Below are experts of layer 4 (counted from 0) of a mixture-of-experts language model. Rows are named router (the router's row for the expert), gate (a neuron's input weights, with its number), up (a neuron's input weights, with its number) and show model dimensions 0-255. Each number is 500 + 25 x the weight over its row's rms, rounded and kept within 0 to 999. Numbers have three digits each.
Before each expert's rows: a language model's description of what the expert responds to. This comes from a sample of Wikipedia text that the model never trained on.

# expert 8
What it handles: Four-digit years in date ranges, tables and career lists, e.g. 2003–2004, Jun 2014, 1979–1983, plus pieces of Slavic or Nordic names.
router:538506505522490482456468499529541501501507539481526500544488501504475489540537514480505509527525436507480524516501527548521493534504471475530489496520497484463522519491528473514482504516487515487525448478479484530482489492483477512479481477532491546479475513508495482490517523547529525488519492467492462484497494518551534486513470518521470490528468489484470514483532533513540525464515483519505494507544471527502474487538506464488459478540551490493466496528515497492494490506492449542482497479473503533465468463516454467498482501521479511530545542523486510519508558481463481503546531479479476486471496517508522521478474523494516521494467502492546535488508495488499512493517478479446481533478488533498526473535546488514518537526532492502497537516465480557478509450458501
gate1:549459472461517537489503520479507521516513494500515498515488465465514516496497550530477477481501512522498509457530507471527523505473456505498489482490509485497506503494460500521475521480542517484466513524442458511518545485542511474456507537515520496492456437456467528510491548516511480499518491495527522510519486525509469504505513526516493462507480459536502504480477471505525517499511501523467485465540490541514520490496540503502502479523489540474490471512486474464515473523544455536474480523500508460486502469503527497478458495508504516464471496512479511433510500490513488496479500507480512519494497513500511517474481463443526479470548518495523483502547557463463500490491498555556485508479534495524459513481510495516539464500499439521483527484532481501519450495500464
up1:444548522548481463503503473516490474489491479490492498476517538525472498497520452466527518515486515482504497535459502526485487491521552494488497508514496503498504485508536492477506483509469489527533498470554532491500469503464479519543502468486486495520535560532542470488508458488487518498487513514482480503480517476513518499491498483486505540504524537484504493510518517494493487501463503465529502538456499454476493507492468505497500530478512452529506525483503525533487517485460535464513516471502486550521483540502491512523539518487494486527532504498522482570499495503489529495518524508530486492502502495497498487527525544549469527531464491497478523482454431534526496503509500441435512488523474508478538496536489518471461541491482562470523475525475525499484553526480532

# expert 3
What it handles: Line breaks ending infobox fields, list items and table rows, plus runs of spaces in table cells, e.g. after dates or measurements.
router:546509486523467523518464486515506500516516519484517470509511492479481502475532511477533524490501510503509505488540504538509512540504459480526473481490501498468487487504518466471484498525476480500505453535488500505519500535532521496471512477541488513465535448477502467505530521458530497467481503539483495535512495495514534491481491545498545484537464454479495476493517536536505506466460463527505470506541514493505475534518526478509510532497499465525517471499496524500527479449518500538508482482467471473463513508478477489487484508493529535457468520466533505528530474482453504440488560497494483516465547446501539496532475479512489505440503497485521512501533514473551522514530526477469490545470496534470529490489558480505517509497512507541526494499463519467520529471530503
gate2:532494491494522451504534543468481517504506517485479485546528534490508543466505458505488498526516477494532514517435505508482481532477522496489508488519541464504504486522498425477475529518529540446463461489498460531460513486527507508555453511535523522487469479507498487522485537496493468530481528517544540523505500520461509492502492498506509513502500461469523523507482517489498533500507502495485548541495549516492519498500502552550516509427484513466470495486453485467516527480514521524522487503522482495495513520510524537477501562537439501509483458513482502485480474512531521525491520498456515478485527472477496518502515517475493503512498482490532468500488461513506567466494477492538492479511505496454513507485477466506476476532512521472495506508516482492477534504475477
up2:520500501504510465518524540469516526506523526486461492528527502456516553465508457513545478495496482485506504516439529517480489544466512520470528508519505495548494472510511441499480502537508515461462468447503495507480479466512500511548499525530472527502433476493482479480500538512473484510488520459491538504493487512436497508490466494525496497510486483506485545504492510503538502532506483460506528536491519522525519484512467524530491494445504538467480510475488490481510526499505526498503498503529469492486487526524518528498502542559455478535506465545493514500481486518501527515496540492483536484486503474425519506515505506484495508500499473513540451460485483507557538459490487508491478480502505538441516514491513471473483485522527534501485531477509486480472526482488464

# expert 14
What it handles: Small numbers and digit pieces in scores, vote tables, league tables and counts, e.g. 10–8, 3,200, 100.0%, Category 2.
router:498512498511513492536478453472538556481510505502481534504536522485539537527512517481506540501504529490499524467497501497469495530532508485480506493503532497475524527496534464485511497521526495470521484478513533495530552438495521539466487499510490475487502591474523529482466548459544497468501484502469504449505496505533502479516509515529529498509482490514523493497536512471468508481510512532525510507474509486495485435531478471515498531488517525507490475545502519502468470519469479491484481503471465518514484535542493523459500514475499506486514465470455530491471524476501566538532524504466463499510514526460548532509468519483471546546472520492501487501531529515526534526517475521518498514501483523447504479489522506494549520538544503516505521483484491482487489471505495
gate2:528495538533512506463491525523456462505506478537499467498483524504479518505514503506506513514477524522524539464523543504483493463467513485528479508520507482516473477527519473491507505466540507556457485529495506463520484506501515453494498484511511505479531449509515465523489455489509510527531460511464498505485466502507537503505476504523529447476501483530541520512530475529500462499555545503503516505478516508512526528499520426507511553497498457494480513466532517514512534527480555503480524476462496492510511530448470482524543517509506505478510494488475507485517449502530483493463525560524501515466461465527508508473480517518527506514462507523479516494529503497530517495499494532511488547533434484529488507530507496542489552480535526466458535492485490517506519501509480
up2:518488542520506498448488526509479443516492496529489476507491519493480508510533509499502511495459550514548532446525542497479472477458520496523475496502496493519488476518516477481518515475531494529437489510496511475518477511492490466499484492522498490496523460503506463519493469482503498511525455521464501509469471492516542506510491499525516438468501493527537539501518475530492463504556538518510509501496529509506539546496521445508507557497523448493470506469522496526486535513491536530474520473452508502501523526458466492519547509535498521466496498490487509493496454494532495481471505554517502529474459464519507485474466518526525504544456507527492508493523515492541513508512483516511480540543449483536483508536528507542490553483541519458482530483499496517509511486499485

# expert 0
What it handles: Word-final pieces and adjectives in descriptive text, e.g. ar-able, ova-te, ro-ugh, plus large, similar, significant, available.
router:499526507500480489507476493529497513491499515525542501461527489563461479504476450503514500502498490438525511523497543467489452491476462532488474522523477482537474511514493482495515470517554452495531489493515513531490513510509481516486510517521563491512470575482494503513480464504488477499561495456465492521455521494514518478483488443514520531495525542502513465488462500494513478508489512496512456471463508478494451477476511529556477436527457460520505497469510532489478517554484525478469487514468516520526463524469490510508457493508508469480470458470512527521526497540518505528512522489496458506488515529491492480520497506482504525543484494550526510507478522503531461534487475497456492477499529507499486526486500526494498508492509444514512480510503511482486501536487508
gate0:473462518520437485516497472544510470519518507483465556529506542510423521486525531505445511502497498478504483436502532518517457475517524508493499491522500505506458497527483509528494502518531464548460516438528512507486507481539519521466503500478507515459478483489509507531544467521537514510509481473529509485502530487518527492521563490508501464466526478510485478484520529474451480477515514526515492528498542469480481480499490535501517482488509502499489519515512505478500502528465519487481507513532467518526512522490540519481476470481511492515483534488502484528539508520455530469485519482489447461513501502500503511504484472503481493500554453490508491558520521504455518511505486470506546529500515498480479540542493502500488506494499563450519467509526560479491489507477506
up0:513508425481548457475481505487481496498450485475562468507545462509499509535504454510541494526491487479485480478465515513514495529490519501479529521506466504453523499519528470490472485487545522508549534452560502531506509520493500540524493508521478510527517540497506497503508487476447505483494489485503501452478482510485473524487525538502519496502493511500523558517472542529488514482460497499552519500456495508476485520506526534496509525452502470496524478487464496544502496510520474519502521491470540524529497479489503529474477502494522513493561454574480492498485515480497466503533493528479531524508525490536515487504538496491500447517507513526493479483488472484493466485502477510496447469515477489525487471495530456485495521512536471531518531498457506463499491539500498

# expert 13
What it handles: Final nouns of proper names for institutions and places, such as University, School, County, College, Street.
router:507491492464468466484466501516480480504509524476536468519534465443509479521490530466490490480497457467514462509558479497492521481565476517504498485484514503534467509492496546504524537454507497459518473495505468471523498475477488496498484475507463493470489550500513493506466480485497544453519502493519468457452441487501493491472454492500473534468477520526509521492495501458476586488466508532538469541508520481512505507503453452507503511477551500487516525447511536491524466480493473536473440491504497515428500489509515485525522516533498503505507513511482494523518514498507497468487497483506499482476499457499508528547469499473511493513467532474544467504467538503474540512498491505478498500479495485486533493524486492509513480489472466521507511507496501496508536463469509
gate1:535494457540515460477483502442491531509470503499429496499494486523502464491473514513538485486542501519477498475511477527496496513522523492498465471488548487481533520546516520513525493478501490453528490534514506500510534477524496525491498422494469498476484502566482498503448447506463465488548508496521487500512486529487471510502533433487493453474527479535478495517514508515494503481518492474513516495519465460483535493453514539514507522481526505497500550480509508522535501554525500535504448518514490515472540454514490494479535516540471531509505497471526466550492481466504537473491494509509489452447508524528465475492500489485514526501498553501487502480522528507503501496508487494517503478536515467522476479448493481518508503475481458488518529511522485508519482479489510
up1:463548557494524507500518496547525458530498508494567520528482530486511527521551458472469488524496529492489509495442516486517464465533457515483501524537505545541421477506512467485492516522506558520475488472520510484508492534495457501512508498521518482509490504443498484503533536499518554494459482487503492501482509500486559497489483540505499558491496509467535503461459511486506530500523501511490504500468533528515455466454458456502527476501484473496474496486476509484454469482518527471475535508458490495517452503477485511494472517497520500515506512512460513465502483521465505492521501469508533523549510522481534519500478498526483484498510456514540490501470477474496504489471523520508467528491472527481496524515509507509492500533531514535514465478488493466490521502515516

# expert 10
What it handles: Function words the, a, is, was, has, were, especially the is after a subject in definition openings, e.g. Caladenia xanthochila is.
router:508491451503531502466491525499484474482482481499503523500453503486454508511501532497490503537502474488483514477510500448554510508507473476469503507535492510495421531491469496489480508498515507501450465493519514521505472510508494483449531495535483492439488548453471484490535489538500467505508526488465506490500468513522530469503463522501488501551492527496548493490530494510479488452504501492524515469548542472506483530531467494516524478541545495488511478511492534544517471466488458535489505469471490498465472511539480510478551515523552482479507475507502523512540472507510487522496524500530486471520460489535489518555479543510502507487531499487491488474472526504543487497460542488471536514490506503543465537486516467508538471531475466520469537511482493520502515509485523
gate2:466497500454479480529486518526478490506485505468533458515469496510520539436492485450487481520469531476487492462511478470507485497462492533503496496518522549492501498531511459491512467509518485487507450497543490518451476497486448461513512469493458494508520518476524505463463494532513467485526519488519467529526448531502482515500502498496489477509489504474498501511510487502511510567511499502512520501517498486536485532522442510518499492503501447532535542491514486512510478490500477499498495462535501475496470586451485484501511529511498526475519516457502501495497542528496484488466526516482497505505506482545513505488542505497501484467506504519489544494478509520511521533473444522479504461502535517506465556510509531534513507429458520510518466446473475494535524487465507
up2:494522517503499501518503507551459460496497502484551492530469500482517524473516501469516515554477529493495513495499457484516463479513533493486517477493497529482532504501526480485478479527472521520493505478535537502459483484474471451505503485501424481518518513472537516444499470499500483472496501511501514540543456530520487535503523501498472451523472480493530500532503491475490518564486536516533506488545488496534481498477455508506473484478460450531515533481516465522483477511499477498497498474498482507511487579498478495494488543508500516482512509453518515482500529526442453510511504523491489539503501473517525557487513513491511491484519472518491549502509498500541524541491457498492524468489513506510471536510466501495534542464440510466495490469507488534516530490451526

# expert 6
What it handles: Plural and possessive endings after nouns or apostrophes, e.g. band's, women's, Fields, shifts, plus possessive pronouns his, their, her.
router:494523486473545498530464541475507538519514510483509466499499510496521508533482479481486530529514492462508472485471483544475468513510506476523476529487488536497528487474498505507455531507475501534541506493518446477516451471485521515464477509471453476513547531484522528500479481487500489509466471517510509531484479513489476488495472479547519492512465513521479469471530473479502478517555503538494490478488534491527514487553472543471479492469489505512448477505506496556515501514509516503518527490493477525474494503529492451504535539470524485476532548529499505463536478469468455454510488528546511506463468491524505519482498448526504490506515500500498485502525456500510537506541503488495438481482474502526492531492471510527538490485537488513480517438493548508502491512453463
gate2:519478519508526524513480498529473489537479447522467491503522502492481496484520490515453491504509520492490538539491493502483508466486484471519457537507492483481523490489514488486514474501529475542516488471458525502505511497555547490477503526520457500483453473465492527537465533463486491529512503492534510529508512454514502496535509475490504448522506573533501528488530452514506565498507498494474492524472481474508491516493492514523463504499489524465472518477507530547526532480504468473495559463476491502517462505509562495478473473471489528500539513507529484508497478480493495486489462484481509486509532501470490460455437520475503519542498474550492469517527491492521490511538519543477485467509487511519518533508462497474507450475484515444476486478495500522532527485496541
up2:458497434503496495510524494473495520521499473498493543486488481519474500527526489470504498517456479507488497458501504477509511500515544494517514504534490443481480508530478556511542447474496533473504507456525530529492454518460503447498483489492514493593482542493527506488457499472504499490497533497499519450489511481502469529474493498509488497473509474509499494534505523483512528463478494486515529497472475452506495531506486532506521513507525499529534502489517490523467517492472480501476502540484473472535528522506509493498517495491524479538501468486536508494516526498560516505429475550518542536506481486499510502494515518555476463499493497503476504467467497518522533534453468548467501507492502468512463496477474493507505488544518479506501478505532558480444496546502528

# expert 11
What it handles: Equals signs opening or closing section headings such as See also, Career, Bibliography, and the blank lines just before them.
router:489534499501551464450511545495531487478467520511526519477517507500482524479528478491516488491509480474492473447514479474519475517541501466499498499491516520498528488510473481493546513503438540527507495517479520441530518452531527513480476471495537480485483473512537479487486499517535547462509508480478461520463508481500491490504462534537525510436475486508465531477492467470530472510500535487505513480506508501507495478489455451528500536510554506532511471459506490522559491456512521519496481503477527462512484458524477509487523527478507516504515501448521503508476496486511493467517476500495466476511461521533518524504526487525507473490440476484517467504486531481504465506563539530505503501519531506497515466518516466547521493519515528503487470471468455479480514519516497
gate1:497497475525536481520484514531518444518528515476541501501503473543529493522504467467506537494451507495502466511511530480511507471466530555474488506511496506499509454540469509522520529479502477514496494469513432513490460475522474489496519520520519448495505497517499541507506455493562445468517491506528515521552513476466486473515517513500512487513488480491477467502478481470529474543536482511527534491496565485551511475514523486515494496524523505491479499472515505534507488553531522517491503475514448520505525526511517504476540475447495488526531512455511483478506495503481507468516460523486507508525482507493548502531551463465495466502513516501441493523543504506531472503466453507490492500520524509478543501513477496457508463504492528502476476480463519500516499515536524
up1:456504535486501501495533555516494519533476498464474521517489532552535515492513495494505495542492471470484523531514459512527532478544446481490512515517529506486524501534532493482543505503470523523512492520492545527516527526449454525499509501495498532533517501507498502505534511524480490523473505478480507465454490525489499499435511487487437493523512444484521493435493524499431517514477460484514465468513481478475511472458512488471481547439496485529515508481493479500533485453485551547474517505499439509511505500538521445493468499525519503476501503481493498502490531517473487499508496466476511452484524512482529532507493528483498525453480504500524515522506452465488493532487473508520530501491469499502510476533493520499483509555508519474482515498486498470507482480491517

# expert 9
What it handles: Pipe characters opening or separating wiki table cells, plus dash bullets and colons starting list or infobox lines.
router:520491498504505531488515509535484492524468470512497543531508517523449458500538500532457442519544500561495551476524525507494511433522485486512490500500513528511511491474519492505514495507471511499466529499513497511544477489462517482500509520556495520513508438501490491495556507459534480487501534484484483497501523498531472493448525513494488497472489465526466517553488548478469529480489492509459450512514506528508498539525488520515537525452509493490468504500487500489515508505521492470505555504510499530486515503523505479485501476477521516489473504502463493475459466528471539461522462450492497492453519488506497539521517489472513467457516525457507519521445516474500540482474532484498509502519518500477515467506506516513536479489494445483476538476476486493540527462473473
gate2:469505528448516501530525454504466506523476475459523481551535484443507488502495504522504519482482488488529495460479550529506465520516530497502464497503505478484515468487489498495531537520489492474483541520490528520544474497481503525496513514523531535503503495490481499525544490518467504503507517457507536459496504548449483517482476509475521470508535510517487512519515477529515483451520515462533515539483502498515503500541521517514539510472478505534467535494507452540555479483528532447518497501501478544457471523496477511484448509486470494529527536483517474467515526532483484516477488461490535514558471473499487487496467467519523491514514494503515532539478492527549478527504491524514543468503521517489497488474477526530506457525495447475492498488517465494482492521535543
up2:527501458552484498475477522483536483477519531552470511458466502538506524502509475468496486529506523512477508517530439467502523465506476513477530507503500516514502539519521482505459489474515517531508456491528482492446520496508491474495502461475472457494495516519525506470460533496520494495487474528500461550505485453539505503517507491516475530483455495495522502481472514477485519540479489527467466478501488512489510512447482464504462497538517501462549479530498549471446508538463480545493492493481519444546511476521537473515538470512529521488480459499475499516484482491539533487522533522496471503453529519497518519516538538491482499504494513487504465467513509488470528476464518487471463517502458480512524492505515470476496516484491551512513506521472527494525503470495453

# expert 5
What it handles: Prepositions and linking words in running prose, usually before a noun phrase, such as of, in, to, for, from.
router:485479454475477498515538512526444494491503522514483511527449486485481546489515516470498512515547543516465478542486501501491513512458490506506496479518488499463478483506495492475471498486517493471482560495497497503451487555509474503534487467439492511501515493517519473491491529491451510539511464549521544524533521486492497539517505488484518506526485466522499493499462504501502499572515485491474524477496482501506509476480510488475499511496427484474507521500475482470461512487506530460504533488499488506477493494472483535509492490484454501519546517504531505488477523522483472536476483526462531541558512515483512487455530509480460452519524502502496489499498502512474455499451495536542499471513504499522495469536472499464452495470515533482478465515571498508470509531534525
gate0:482493466483483487509497495525493520484510528489503511545456455520477531502513454476511489526491512492491510422522518478514542465488507476525492484449511509504529525508501473454498481483493489495533463474512531526419463518489520492513465492509526502521486466451482548484515518489538511504546549482533577487462492499507490470503514514505505505458537520528524525490496488464474492506550518537538501489538484445521486486489521500524517519528480497468490542520540512507502505520485489538453505474502461492543531481475496501484542521506482513447543491490488498494497467493457524488503499533479538502499513448460535533447523506482479478481510499492522469526477479462486477479467511495493481495476489504493458513494489536480514497484534506518503476524521487509501468501484471
up0:484525521517550454542504512486481465497529537502500526560483535455499497472544507567478522503475484481496498549526494460491502515511492514501489421544487559491473493517496496518470518480499532503497490521508488468507538438511483539504541522484493502490519490476492452530513518463464514524474489457497493454509518525489494556542494470489516520512460469490476503470473494499487499510509482505523463470435504532491505510525500523528477464515518503486491490489483525466478497493492495497503534527506532533493502527524513471501480471474489482496477500514519512511506490526518503527522517506504505482508507526489477475532488498514527521476550540492500503504505512532493572510510542529514541491494498447517519469489422482502503502519493477481516476497554483483464541472531492

# expert 7
What it handles: Minute and second marks, degree signs and slashes in map coordinates, plus brackets, dashes and single-letter word pieces in codes and names.
router:472471539542455481538486504498520546472457519442518506497475508497503492493498532460534487499520446507516519504492505524491549463510491486516499486526512504474471540500528527482504450526462531479496479501515444519537527471513457479502500498496496470483488497475531486496519520498524536467483541499485450486457510494496540509488488505524539489496480492527535479476553547481491494488516465545523480508541513487547498494514469478519523497502571485505497510521466517486517490497479433553522479514483495517444444517468473505474523496519519484506475499475469541520505504500464488475535525494513495505485493481508532526534469498451514508487477501504521467457509475484542474514546500479507479521482537512491512466499548480522523499510524472484504493536487494536495471489485493
gate2:480486466482508508524507544493492511470510483508477518490442481491507520547515482485512535480566500479536476537516563511522520494521499531541489475471508505501508491522523488512505468513516495503497545534505514474557499489520518538486454515560507477524496529529475496494478497527506512457469540495469537468474558491531516491539475471477511473474490483501497499479531487469513488443494496475526511512528496520482455502486487550488521500531485502456496442487479493482510478519504513518513549503502468461548489460510511533470534506492513499518522502450539459445487524470416531483517491529514519521515498484505465481491478509502514485452502515485467478519483492500490478516504512463542525496500537454471503481537520471502512488492489507498508500512522491529498549510477499
up2:511495501502495505504520471539536505537490501561502479520534502530519484492511486527514455519455455496464532465497436471487483527525461484452495556503521496497469499479509531507528510489492494515480448441490501525458501503487533452487532482470484499470426445524504486515527527467468497506530501497522482541482506537465517514494502521518469511531504484500521506519467488499498483546489506558493479466479524489480473507486504466483484485477505489522514533532508487531492515527493528513483503477475517553505503531493507471518477496529515501505477472546474506565518460532550465506522485482493471444500516528505529534524516502497461497536478493504528522480524531505497498514495446503442500548487505522502485519526494507490493546496522460515495509489474505494513478463490508

# expert 1
What it handles: Words, numbers and symbols inside wiki tables and infobox lists, especially election and sports results, such as Votes, Total, Preceded, %.
router:522522488554460473529494510524530538479513502528536465449463497525498489523506475504526524526547474525502480540522485547502484517533509477527475551557489490500508526508520486508460500500459531509507504457484529494512485482529465481489504520536480517520477504465544495448531502476477482487487481465498444444480542503495466538503481521506512539463478483478522498488509527502443541488507502505559476553497515513546520508499475477453469478465526478516465491473506488487446518525518457544492516535541502530490520506517471516489511525479527493509521494514487511507503502519485489492524533476507467495518549516511505526518520542506503552482487520502453510490485502479455526525520538477468472496532494493501510510491482481496513537499527488510490504516471536516525489503463483
gate2:511508494513493499517491473499545500468505541599480488497539483516553501490520500502513492514492496501453486533531482524537520476472489518487524541495475482482515517514501515516532504464521544461488524527507476491477468531508481492492516497547513520515557511547505481478496455510534516513509518544511437475473496537506498502474504521481505472536516487521469532506520487516492494484500470478475517516524520483482529515482443515492522526494482489504531464561451527502482483549528545494511502487489486491506598514500469482513498533499543486500498510516509484495526498474505511515492541497501506512536527472504510529456476542508490517505494496500460515543530482534463489490548512500509518487508496484495474540542512472508521448511512496489466524480543486528484537527474523
up2:510504522495479547536492520510495503500509482500483475481446533551430499505515494493473537458513508470560505505486511506505506499505488467533454477511493547506521496534489495516523476530454486497541473468468461504532571522516516522491446520486474486510474526467504530515495507506519469494471528480489557486519522522513478533478489498506519515483505472497510483503503479493474532525509508524516521508520512470510516512506517467515500487502488513520476554504532442492487486498526509503503515489536511503558460447515550507509507538529474493518513446508530506511491504546509482485468489484535479457499520506536565519508468452531496469507478529515548486487475513512510498477500515504509555498500474478482561478483512508542468485514503491526500515465487485444511492461529517

# expert 2
What it handles: Final letters finishing common nouns mid-sentence, e.g. sloga-n, scanda-l, weddin-g, popular-ity, plus out, back, fire, death.
router:481540517492515459512507491473484460477526514512481472492525520472529474474481520490511481470454486435532502523537497520467500545480531502563506523477548478484493534507505523516499481531487515513519491490524512488512530545485492506486521475507474510512481584508502521493502498478514496509503458469521502509484448494470495525516547485497501533533504539515494508494501493482459526493472460552527457518458506447516504496493489511483521473467506493547475475475456524503492467508476521455478506523485486504500561427498472460520488526478499487504523522534479506486512502484482455508492475475508514493466509471467464469469511504539510518524464519506475484488520457470453511519536537462510539481513495479522499515480485518484474528456495524486501458519525519489519491529478497
gate2:502528463486469492550504502487517560526539466485513489546522487489531480497550495495512499464516461533478508510472525494488529480483495477537489485546488524481476494538498536455536505495522510539484494565510497505493513521513484524494541495482466460499525483499461513490490500478521478481487512509492511475522480491520519517486505502499483496498500461503489504552451512501520470473465486504491506422512524526485549476497458535505496511506504472554510498538488496519473506483475510475554555525532515487476537529545544496548529504468508528500516506528519464520487510470487492527521505546477489512487508482503480481459534493519455517513502503519460482513475481528499509516513500495500501527560500481487536523499446540494543544467536484471494451517510498508506450494513526
up2:502475432501484462532507494486516557518521474465531534522537484481515492515540493498505489497486490548470475487459540496489494476484499496529486500538499524462498508539518521458546482494527498525467490563514457498505535515511502535516550492485494475506536490516488542459515492476516497505471509510481528473508498491512500520531495512495493529490518476505517506561457505505510473482464490488502538431519507504466564497507477525499500513509507479523522529547501479518499521478501540478520508543514515516472567523522551491536500510505498518494484504500504478514479527473502506511518508575476500499498507483518475477481524511534506526476513516480440460485502490529486513519491492496497491499549495464474527542521480517495543555463520512499514442554492507497535478520522498

# expert 4
What it handles: Occupation and family nouns in biographies and film articles, e.g. singer-songwriter, politician, actor, director, son, born, film, debut.
router:500550509508537473534531505479532507491495494443477512459496553471548453531522464493512478516526484502437509476481503529454488492504541493455498526492453483461500502497484511457535486518502501469479472493494518463510540483514538497498510487502488457517507495477449479493477491502501531481479504486484490524489523499484487527488498507483501495522494468486500526471537536481517476469480495501520504527537467479451487501499464542517492506484486482532528476532467513468482491464511486508510471511549474518518534504489477514516510535504534535511490530466483511514508518469488472491444522420495493530467455463543509483475483516475464488522489502503460504498531537466543508482512466491516501495464468542495462471506517464535481512501513494472502542510457522491509552534490483
gate1:477513511453513474507494529459521516499481523505481500533435501514516471493530484522488496510484528466439484502519475521493531504513546485477461525531459517511552592479481521492509500500494500531465491492484505504521486511511499500496489526494506469489514487452474513485493495514428494516526497500521488508479503505478533536491514508481450507479516454499478483498492480495520495467538530463528537475498473508492455518545489524468503507520525500511519516501485529552492473498480541456533508515545491474480539537538519495495526499492517515509513519481512494503516516484477499513488490499495471485483497475461462500529497482460504450521485497475483469492511472532520483455541529450486488502467446444485509470503509460503488484450485468459537484488504508451457516550491489
up1:470528495489507505496471531508495498504488522501502496513486440499505489465528475516500458499503524499495514522498499495491516472494547501465477509525482530484527521456535482477461496467516484507517483489509506483495488535525488535487500532495494515500534527468528507500486488483487534458476514524526516496484501460495459529496505553486452519467527475505434492533496456496458499487517498467496490486458466568535495520497506537467514508545537483459525506502475516549519471502508526482485441511529519490516517544504574487523514537494520504505528541521498490505505510461464482564508447522470452497479538481471447516505512475486523452463501519481495488459505530473497489475519505453529464534518480496499511519469500511518480515490507501532500489521551492463499503517464531

# expert 12
What it handles: Word pieces right after a paragraph-initial capital letter, e.g. F-urther, D-ue, Bel-ow, Base-d, plus However, According, New.
router:496503542497517482541499514542518484456468501487503492508526481517529477543533449518542496520434502490501490513460525521444515515527476476488505546507521524499473481523496475528511500527493417521533501509520531515520510509463479499518467508512502447529505491475496510503456476503495501441429487480499457490503482498544513461487470455519473501460506520520510480553486509478484474525519475514510463516547515509475533454491488478494496459538499482517495525492510494521519503491469513474513533499478479521531480504505487550470470514474493510536524509480527520472519472506463510504466489500503498543488508484468530542529520501515507466510491480434520489494532485458503503509492501507479501513524541459531525520472486504529508538520510461525480485471478522477489491539485469
gate2:467466473502478512496494489539483477535444471491495510451545498541492527453484491475525524510473475487482509509511542479511484476482538470495512550480471482510513486502474507566514475534491484534496539495513516544510540520507504508521520535480489535537495527485476487498490498522471497457485458519520489449533491495537518527541474525473507502483563484469466488530466534531512499526500526490507498532478528465495520513459480466524495508486493477482463525459479495505519544544524505520472470495506481505533523501491469515484479472524493472488499535496490512471500473514434502495481484519486480513452503503480533505488464482501559542491476459500509506469509472500479489495478501471504501501490530507556539537452528483432521516514467496479484508479509485510476456496511500
up2:547517502503514492491516516472519505464561510482503498538456505458529473542506507536470483492525539518498477493495466518482508536511471510537488492502543519487511529497524501441502513493558537452502452513502455463481460491500512491476479469515505480464494494516527524485517504463534554545518531501465520544468504513475483476469527482532486504500466499529528498449538477491484490485499456499504480485532489523505485490551511523480512512490506501514531450531527513516469480461488490490515545512496513481490475483513525494528519511478501527526490456507542491512502513484538491502523522501534515485539485494503480492487534521502447437490513550514506489524490503509526527484526511516493511497499469517452463475549470511554461489508538521535508513526468528479521550485496509

# expert 15
What it handles: Periods and commas ending sentences or clauses in prose, plus conjunctions like but, although and because.
router:541449533515451517472485525450507450520519453526515534492521493537494543498494520548511516460460483543483542471466500479488479486507539484480488461459463538523566500527504507545502518472471488514506511530505471510478531491522522507502507531492485504520518476548499465528510501479507520531507550525533519495491480510519499461504489524461475494499526499472503477514513482493513485473541489460480539459491487517461490499475529517495518528486502502490530519516499469515554513501525515477508487530510485464536521448495538452511516463503495494523446507509529488545498467483519519498472472516519540528488477502494465477475485475534545499479510505475516529487516493475449501487473480479531534514463496509490504495514467481491467485476509532462464533485493478515474509505542484
gate2:491495539514476520483505518507496494497503507477482501527526451503505480511479518519541539454466491553475530506511479516508501506477513500498471488500436534512494464476498522490473488487501551490491462490496522428488492498526508524541547494485505512445494489488497533468495520502505528437524481498530522523547480515510529533513543489509494517522482484451518474504512531524480470552469540482471492535520459516461510510575467499474499472531478514495488507469489514523474533599495481524506521455514513495498463503510511514475478510523511514467498518475505512461489513549471490479498516545484490475492492528514541481500492483456491493479547497477496530474507446491479502499529500458494497510518515482486507496532518507468527501492523541485490472512477488489495495561495486
up2:520498550524468530501532533537543501487522479468495463525521433480502504480481524475550523509458473514521537532518488527515527488491537538519494477499460512493518488509516506505502483495467554502486490514481494473480497552516464509546512523492450465497495492479476505480481545516543513455502489521498467500499500549545570533468502515481519516489525480496517487482496506510508490513489544494463470531522496509484502470582507530471502510523490499502478498470485530496499490544488496469469451467486507487511481510521504504501452484540479503462505506493507493469469512520491484500483492519497496464453488514501518501501482461483526473462519490504493556488515479493485490539523522447475485523534535482463522498499546503436516455510470522524508478531522478479503496477540497